{"activation": "gelu", "batch_tokens": [32768, 65536, 131072], "steps": 4464}
Below are experts of layer 4 (counted from 0) of a mixture-of-experts language model. Rows are named router (the router's row for the expert), up (a neuron's input weights, with its number) and show model dimensions 192-255. Each number is 128 + 32 x the weight over its row's rms, rounded and kept within 0 to 255. Numbers have three digits each.
After each expert's rows: a language model's description of what the expert responds to. This comes from a sample of Wikipedia text that the model never trained on.

# expert 36
router:144162157155146120131149159084183145120167114114172133101135093155136141131154079082132198160124105136183115121148204185161130160111161114159121140112091118150147120122070130143114092110141141
up0:186143086149103153077163157063182084120198068127152157180115102097137130139138098079154133113100094175076122123136187158144163199076089189110108117161103153142172154129112120129150119094182126
up1:131117124114160167089125037198113108105165132133169105155119118132138169117095095114093150097151132101120173134123140073106102126140174143181142175056101139094158087147086087062118129109136097
up2:045151157163108189135106103165138129088100130077103157106124099147063175108098120065108157152107098104118196129101082188133120164098100149174108121127193137129122129077057203119117209151139108
up3:107103161106086154127098088155132116133123157163168052101123136122175164115119138082112158149137152186109120112125119168145090142104186135131098136061134157166104126095134106144202090197152159
up4:169153099146128133085096196112101134153069093163142120105113127089151103154156101110078129138148128169193108101087177148146147105144121160142132118089095129077105086162082091133114111119107136
up5:094141064159133129089151109131121098088139102142110089128152145164130131099032115182128132160153071179158113105077119156060182142172151063127113167166077110131114115133113085118095132165122093
Description: First pieces of capitalized names at sentence or line starts, such as Al-onzo, Val-entine, Bre-uning, New, St.

# expert 2
router:106159162144131107090177131117173117080146113093134191137172102073094154131154112109112162135123082126169124094133151179193092102132156137134162141148116082119119088139178161119086111119075178
up0:166148149128092147162132158137089156107140109164109168151187199095062124148055127183098104143136160147104094148099165089198101116073103114157145122154102129109094167126149144160137094130151104
up1:128166182103094102148117144158171093103111151067121119023154129137096088168211182137106185128123154068150143127145103135143146129117110139049153092121148078125126184131151101114082156175127116
up2:150102143134087108103131129172134147137094150131174080175143124110165162114150102097139120141069103163139104154172192130110087131102166138090102139135050078148113053115189125098132105129128155
up3:145169159123170139042186137135112109171074086184153108145115116111130063077117163149117122160131161134139097125132119149151143029097073159174140171093139134083121102165131141121111084075156119
up4:137121145176110154109187069031150115094113128140129100115135146114129112169111091087125180120147112102130124187119119128178173119158125132141126132115103124116087064139096143111060087086085108
up5:112064085088169104073173158149173159161093096082121053159134133117142070175107188076087105161098067117177155164135111153099101109126129142124106119116088101141121119184128147106159158140126166
Description: Digits inside years and numbers such as 1979 or 66, opening == of section headings, and quantifiers like many, several, few.

# expert 18
router:169131119148134117101122197079180168127154098106185124103101077150112133125165118123175102129174107135121080111147125141137120142113144181129125088117107119183122108092087088165085138117095194
up0:144109139171138100137112131108142196167233135137171059089156068159114130101110096097147156165094079143123106091151123237106159121122124153190099173169156157118170080138079136072124130124118112
up1:145136173157129145067138161046150125109106161121143105153117190144111138094169107088157135138189142194150088082144097115129147145100168143090108096065127126148130106166157065091141181129184115
up2:146113091122138121065119092079107185153184062127106156070182089073101146085138140136142161130139108158137156151108172174153139148163078066092082119165159105133110204093110108153152155105085150
up3:139126180086114097132100110150168131189107147154126175120083124172107164100095104119070154106122160140156116110159128155152112110144159158126108116068100105161066116114141136151159109127119197
up4:098132094152168158090157151134157140087122144133178168132148096134124075210135151131174141149139174155118161102100141148138179138116177091137087137182150080113109124159108159080108166152090143
up5:120068067107080097098108109162098149157182124116117081170130088109102146128141160147149134161115148082152145161142110122152110173182119048153117106189121099132125135148085125136102155112149074
Description: Nouns ending a noun phrase, often suffix pieces completing a word, such as University, team, film, clos-ets, de-eds, atmospher-ics.

# expert 15
router:147116115167170134148131149106185112137168115102226124165143126117098148101169153107192140126172123082158102145139152133162118144123163161155165111159162073116092173132123101129116113127083092
up0:164138069097147135149117157129107062140187183122097102140087115170152106095123086128137065177143099154148158098158122153092146110161129104129109136178129128123143139137091103195173123106143113
up1:105179139196101142116133166121114186159135102196148071124093114184085105100073173099131086110148135189091116104131080190151131078062105116169121095106130120099193141174162160115125189100090155
up2:149166107090110150168155143099181087044135118140155109155107113095119164105151144145113126104117071153091155141113080122114085158138107157173150125140071206161080135139083124109158080106138175
up3:139103129172157120082072119102163129145165142141174098118144147115082110154119100117126143110149125127103131083158166135116175078102131105050099054107121100157139095101131140160063115110163110
up4:143079091099107165095087158085117115138103066176105101142080113168117105094143128121152099138101081120145108101171157064123176106075126124190148130140156111132174123131160107120122148142135106
up5:115122124122155180122128146140106145133139141128072117123118166144123146103125057140160123147124134131173120075098091075128073130157128099134140122132128153160060152159136068097069104170151141
Description: Sentence or clause subjects and determiners such as the, a, his, he, it, their, often right after a period or of.

# expert 20
router:090142136137160126147119127097114117115152099119153139107162120121128117104127135092141075156135099103108141185135162151082150185124189104143140127157151085143093100174113095133111082118076131
up0:116093108121135091118169116154167125125142143090176113103123170114133119159149100146138115133074121083135104076094116105130172183162191114096195117149070114092128152160123121159125165074161098
up1:132167129119158173133160096137104152124131168106118120089110090106184131076123120130178095134121093114149085092089155085151121142137109105092196098151148134165173137094089170122117093105127104
up2:151174163109106107111087177115121197105125170125146132153156125096167139122169093136205153153077171154157112164168161108136084167155126113081142175078146091064134135166117137136114111095111105
up3:064161139100127101157132107140155107119094137125097136198198126115097170159121180169066123140187134126104160163158093168164121145121140116166151114105169153097126104156151097086143120083139160
up4:093141115077128117166120180113140119097147142101166115087082146148150139086107171105118114141134120158151133082101100182116146130138146143118186199151171162091046102134157087102168101095142196
up5:138156148162111143139184097207119145092142096144143176113171151079130058093075114124127169142171186131064108115109109173144130212127161068118105146142098113128079143138127131148155122111158089
Description: Word pieces continuing personal and proper names or rare words, such as W-ern-her, Minn-a, Dr-agn-et, plus first names John, William.

# expert 6
router:151044142123191127089132186134140117100107126103150131136150132165100108109156167146116112111134104075072090109174144156152161178107168167169135134139115085171113164086176114134093121118138146
up0:159144187138127108140149134128117139131195141110127159137146118154130055137122174143136147161082101095100142125135083139137088187153108127144123196157112087099146149115093123118188177138160124
up1:177100152090162104072219175107165151212149080153142111092128172130082112105093149104162135105098125130140126113124119132081096121075129157140158147133136099092081092144176154180131130080183110
up2:140164168105117079131092096119144158124108141084133150144148161094170143151124105086148124112166104141149152126118125167129079041154170130114091145110143140120134127120133132145137126115149144
up3:135067131095104156135168066195111104200179131114102159140170099098141142097151153102123117138103099076134089125166087118087136158145169150064138133093125137125129121095121169123164140189135174
up4:148155100104064126136156152113134161119105171117116119097156142154077122174151122063113167093170152113203086127169176117095132115162167146140084141194132074156130162138083112127156114161130151
up5:073153092127156132111135162109144138151154134152173074086149196155097134037165138115184122154138132122142110073177107131089143180150131113153116178114104110127139120148105104112129170131134130
Description: Opening quotation marks after a colon, sentence-initial words like During, After, When, and modal verbs would, could, will in prose.

# expert 5
router:120115100153160072122068189114202079120086096147119155159170111131115170089139104140122162193174113107127133121136140170154125171104161203107135126161110103068113131116159073147084124112098144
up0:106101103145153131156060196204146142152101167143115138133163088181178153057129095122168111103138130158164113098122108103151080140153140096090091112157091110098109096079162165147083137098095074
up1:160165136164080094150190118127101123091093126165192133097142153142134099128108122170097207086187117093097140134143127194184154075158156137107094104119111103083105168085131127121108106184091113
up2:118153133178154134151162073178054152128134202108125120156119120127156106121092155119084131122120129087119194130070098118143085172219149154213138157172094102189129111154104101117128119135095139
up3:086142178139126126156142158155136127105148084181096166099100131116049109135147110127076143138094150185113168077145173194059166130163131109159079080189144105151127139128100123189136201132145147
up4:126137113081128168103140107137131135174141083130120162093139185146082189165090088166105074071078129134183146064173116139109143098097135134172123205127087149147179149149120165119103123112147108
up5:134093091137152047090188140147112176133117108139120124118166191171055076141109095112179173163103098140124180101152150139142075191137169091165181111172108113185119129176144130113146109097053140
Description: Finite verbs and auxiliaries right after the subject, such as was, has, were, began, finished, closed.

# expert 25
router:130174132160177116137096131112152149110184121113177122127136079144143170106134142098131098146153088142164139097151169162166091147108144097151121144129108124190141110136061139133127095125140118
up0:133131109124136145154132125172058159126084153119121181162126127117162146162079131146118158139126133153092167095139156153108202107128091145143165170102149213169133153128148067178107123125143077
up1:128125117060186158134108092144129157129146179140083119116160158082160149100039136079072182176105169113181139103138155112128095078170128170163135178140056096119129159175133091134136197121123090
up2:133161172174196112158149102132143095152151115137084127143109100089082088168128128103159093111079096161159145119182154120089113184144125136134158092093143106132069094054117121086113085130146137
up3:122156038125103116154121129164141171148099136097141097143108144137195159120165142094110154129161106068122150145149164110086109171138159131138075116100105101136163131096088124050115117144128140
up4:161121142130112133078137081176094119130068178107121070169192129138141161127065087148096126125177102132143116162144073135132115132101085126130129156144168112156112133158142101106130133146180122
up5:158119118117131123122103121137127086167090103074152105121134110128112149148091194121102088163127145150154108200093120144096093124073160106139099096154173088166094195117079120113161130088134158
Description: Capital letters and pieces inside acronyms, product codes and road numbers, such as OPAL, PXL065, NC 231, Mac.

# expert 31
router:126090138138191117103156128135182161074083083123140148131186139136096146118163103087163105155123154126137108164154082125143081125115107120126159137177181100150078146146125146178073085096102110
up0:097170113135144116119085167169136135146137166146072126171127110163151137138162204110173161104107091092129144107111124097159099137162150142141101105131158169146105094164118114142104108123095165
up1:118132083123111212150064154117106158107101118092121157110139125106145139140125171109123141198104137176063118116124144069065181146114133121193140175119153199197050168123100105142109132135168138
up2:110105140118153142092150172111162103107100124106104106191171096160104165156121087149082110171142154153129108088164053148104164145129141148176103141115128136149100143177106075102109140071084152
up3:106146104106101127122137122093033163127174145148083081175144114143176133095115110103063191196141114136126149089119154128105133119171124151118176115165151197088123119082129117117162126031127150
up4:087112108106060164147062152160145163071138139133100090145110183147094088170121186137161081177154085117061148121085124175129089129143093120116121202145098144134075132146039126104106195144059103
up5:122082155074122174050130143131194173118149086157135121097126110136130145102101113056160156114166154090132111112091121137143080181089113087158120096143153153124121168186178094121090187143125185
Description: Place and time prepositions such as in, at, during, within, from before place names, plus table cell separators after names.

# expert 24
router:115176201108096078036092205134111130121114115119152149090153147126119117124139047138162094148173080138095103122158167197145091106151165177131127151133149128154144165088168117134118109116122161
up0:113139159177128125082172087195128132162107144155151077180103126148101127136103081102153137179148153129127117093147082163072089109206164092136138132094123131134063119102146143128069217076147122
up1:120129138073149175107145181096167147112128092154140183127168016118084178159113160130093147102098113120134158164071161189144118128188116085107170102135144132163133104120166100145127116184136188
up2:110147122142099171079144171116084116149143151142176150140122093104158144071111074139180137081128101143106156097155109138092081094055128165115147193113063166114080115146174143103181179149194145
up3:112100164176112161022037128133147111120111101134151185133087097142166151205124058114110122144150160120140152147126153127089132103142138098100144148088091142132109109166134143128136200134037135
up4:207123193160107119125128136111151134103127170106173106173122068141115138162123112056127158142058133130123094114175170106112105149157138130078109127063098070195173135125100190091122094099156152
up5:161132164090130080163121157145102095156144122139091156110169092075141086141123122084127132083142113069172082130136141141199117088094102189150206105101155089157182115171130091123105050089170112
Description: Words in == section headings == and table header rows, like career, history, Total, Coordinates, Preceded, See also.

# expert 9
router:106153128133155118110087188110128136066062119107141139146150105200118109104142120099148075162090101114125096151139129121124118149138138087168139191204117097159094165090141105162084086104133131
up0:104061169123160156115114152148142143156120185156145160081101108130121157126166146183165170155146141144155153169161137136165135118108127152121107131155082120110181139169157148144122158145126159
up1:105183069124072138118090142159100107130162106109123195093100085126137129119108181071112125100128138146103065123119172137093131157197160111112179140133155101179112122141109160067100089136113087
up2:093116142151167136103134140017121116129154101149096159138150080131054120127141174122095138133143109083143118094113152122149119114138166124149108138177126135100112154114153152184075137127127152
up3:093086083149148177114128155158199127108161079094105185104083150100098123143108127107122098077137098133113157111184078080092159127160137136144112083063236097145127125144164151160124133172069177
up4:120110113132101111128093141125149133147129165082121117137154155190114124097151107117169127117109105119063134134129177124161037072118134072129127186129089125125133111163114185130107160104131122
up5:095102119121131198197135133124116135161080090133106156137174107147108169125115177128233141139103139161126145119126131188099183151142137137120128111063124085114106159132157167125132091135143210
Description: Prepositions, table pipes and colons that link a word to what follows, such as of, for, from, during, including.

# expert 37
router:151177099147170115122081127099102139114131104109172157075174096152124142127114132105155107131157082117117141182135148145111114147084140156163147173158141114173088132138170082165125116098041152
up0:089183160186050175197145110124092129097118165130146164108121152120189127107209078156173120127123141169117103108056119132137079118145139149105164055104154116140119090093117161140121138119121113
up1:150133088140096116186107150089118156121120066113086171090074116171144167095188086103120129147095099144084113123070173129131098207111115163091148100114107099177109170085118166083086097150160082
up2:145118129116187150148108111107126147113122107144166121148129146149150154153159117099150118129142140061213122057122126172148093022088166130119150131145115195077118109159115090118094112155137153
up3:094106081129188163154150101173131139149151101140130110084139124116043135103056163156125157147162143095134157170093135073111147169130111174102163128139120081139142117156138116130166109115161128
up4:118107106162095178143129126148105144102064087130107126140064225108146141086136123184064127139101152111156117145168120098128122149133140182128098077106144137206190145150139121131142141120145068
up5:124128089159121120110113129106152173140084104125141110109167114082095175130149104142130078146079120119143136141164124144171115187115192217130095135208142098114186140143128172145112107214114179
Description: Middle and ending syllables of long or foreign surnames and words, such as deGrasse, Guðjohnsen, Aktürkoğlu, Wedemeyer.

# expert 33
router:146194158135158114133123119076109148119144091140209168136198088140125125112139125062176087159132107092170123135130151202084093149086206130141180166153146107130075120108130134147111105101124137
up0:070120146141097171133057145095058096155141121184169154093212110171163147111116142114103113152122127095119229111107065151085114125108137133156194118122155129151140083155179121141112156135144183
up1:128111128166129137170108169127118162115083114110137151102127131170129164145115135058201127131111165134095089082157057166111058152126103063151068113083179150152119134044145119131105160169128122
up2:132108140188160096129099142110172112179072129142173129125166101140091152102120114114066140148153047130130150120114109149113090154131159133146047110180100088115119166119114164112148130101154094
up3:109154126163156132054141083105108141120122124155114103131212149150103111153159132096192149109122157115091039099112102132124112125204122171148132118118083114110185133107135115156104171163171142
up4:109100111188198134135101154141106122174112203085161118159134139116153143081142149062122192091138142072156112074147151139140070129106118120143134110140131132123114143119135121170109100162164145
up5:122076137109133140082137120178129181097106087107175137140109117115155119162072109115161128113132128096117135098147151120155114123143102124114102193115121160145073121161139199176141157079094116
Description: Opening pieces of non-English names and words, especially Vietnamese, Thai, Czech and Spanish, such as Th in Thảo, Tamaulipas.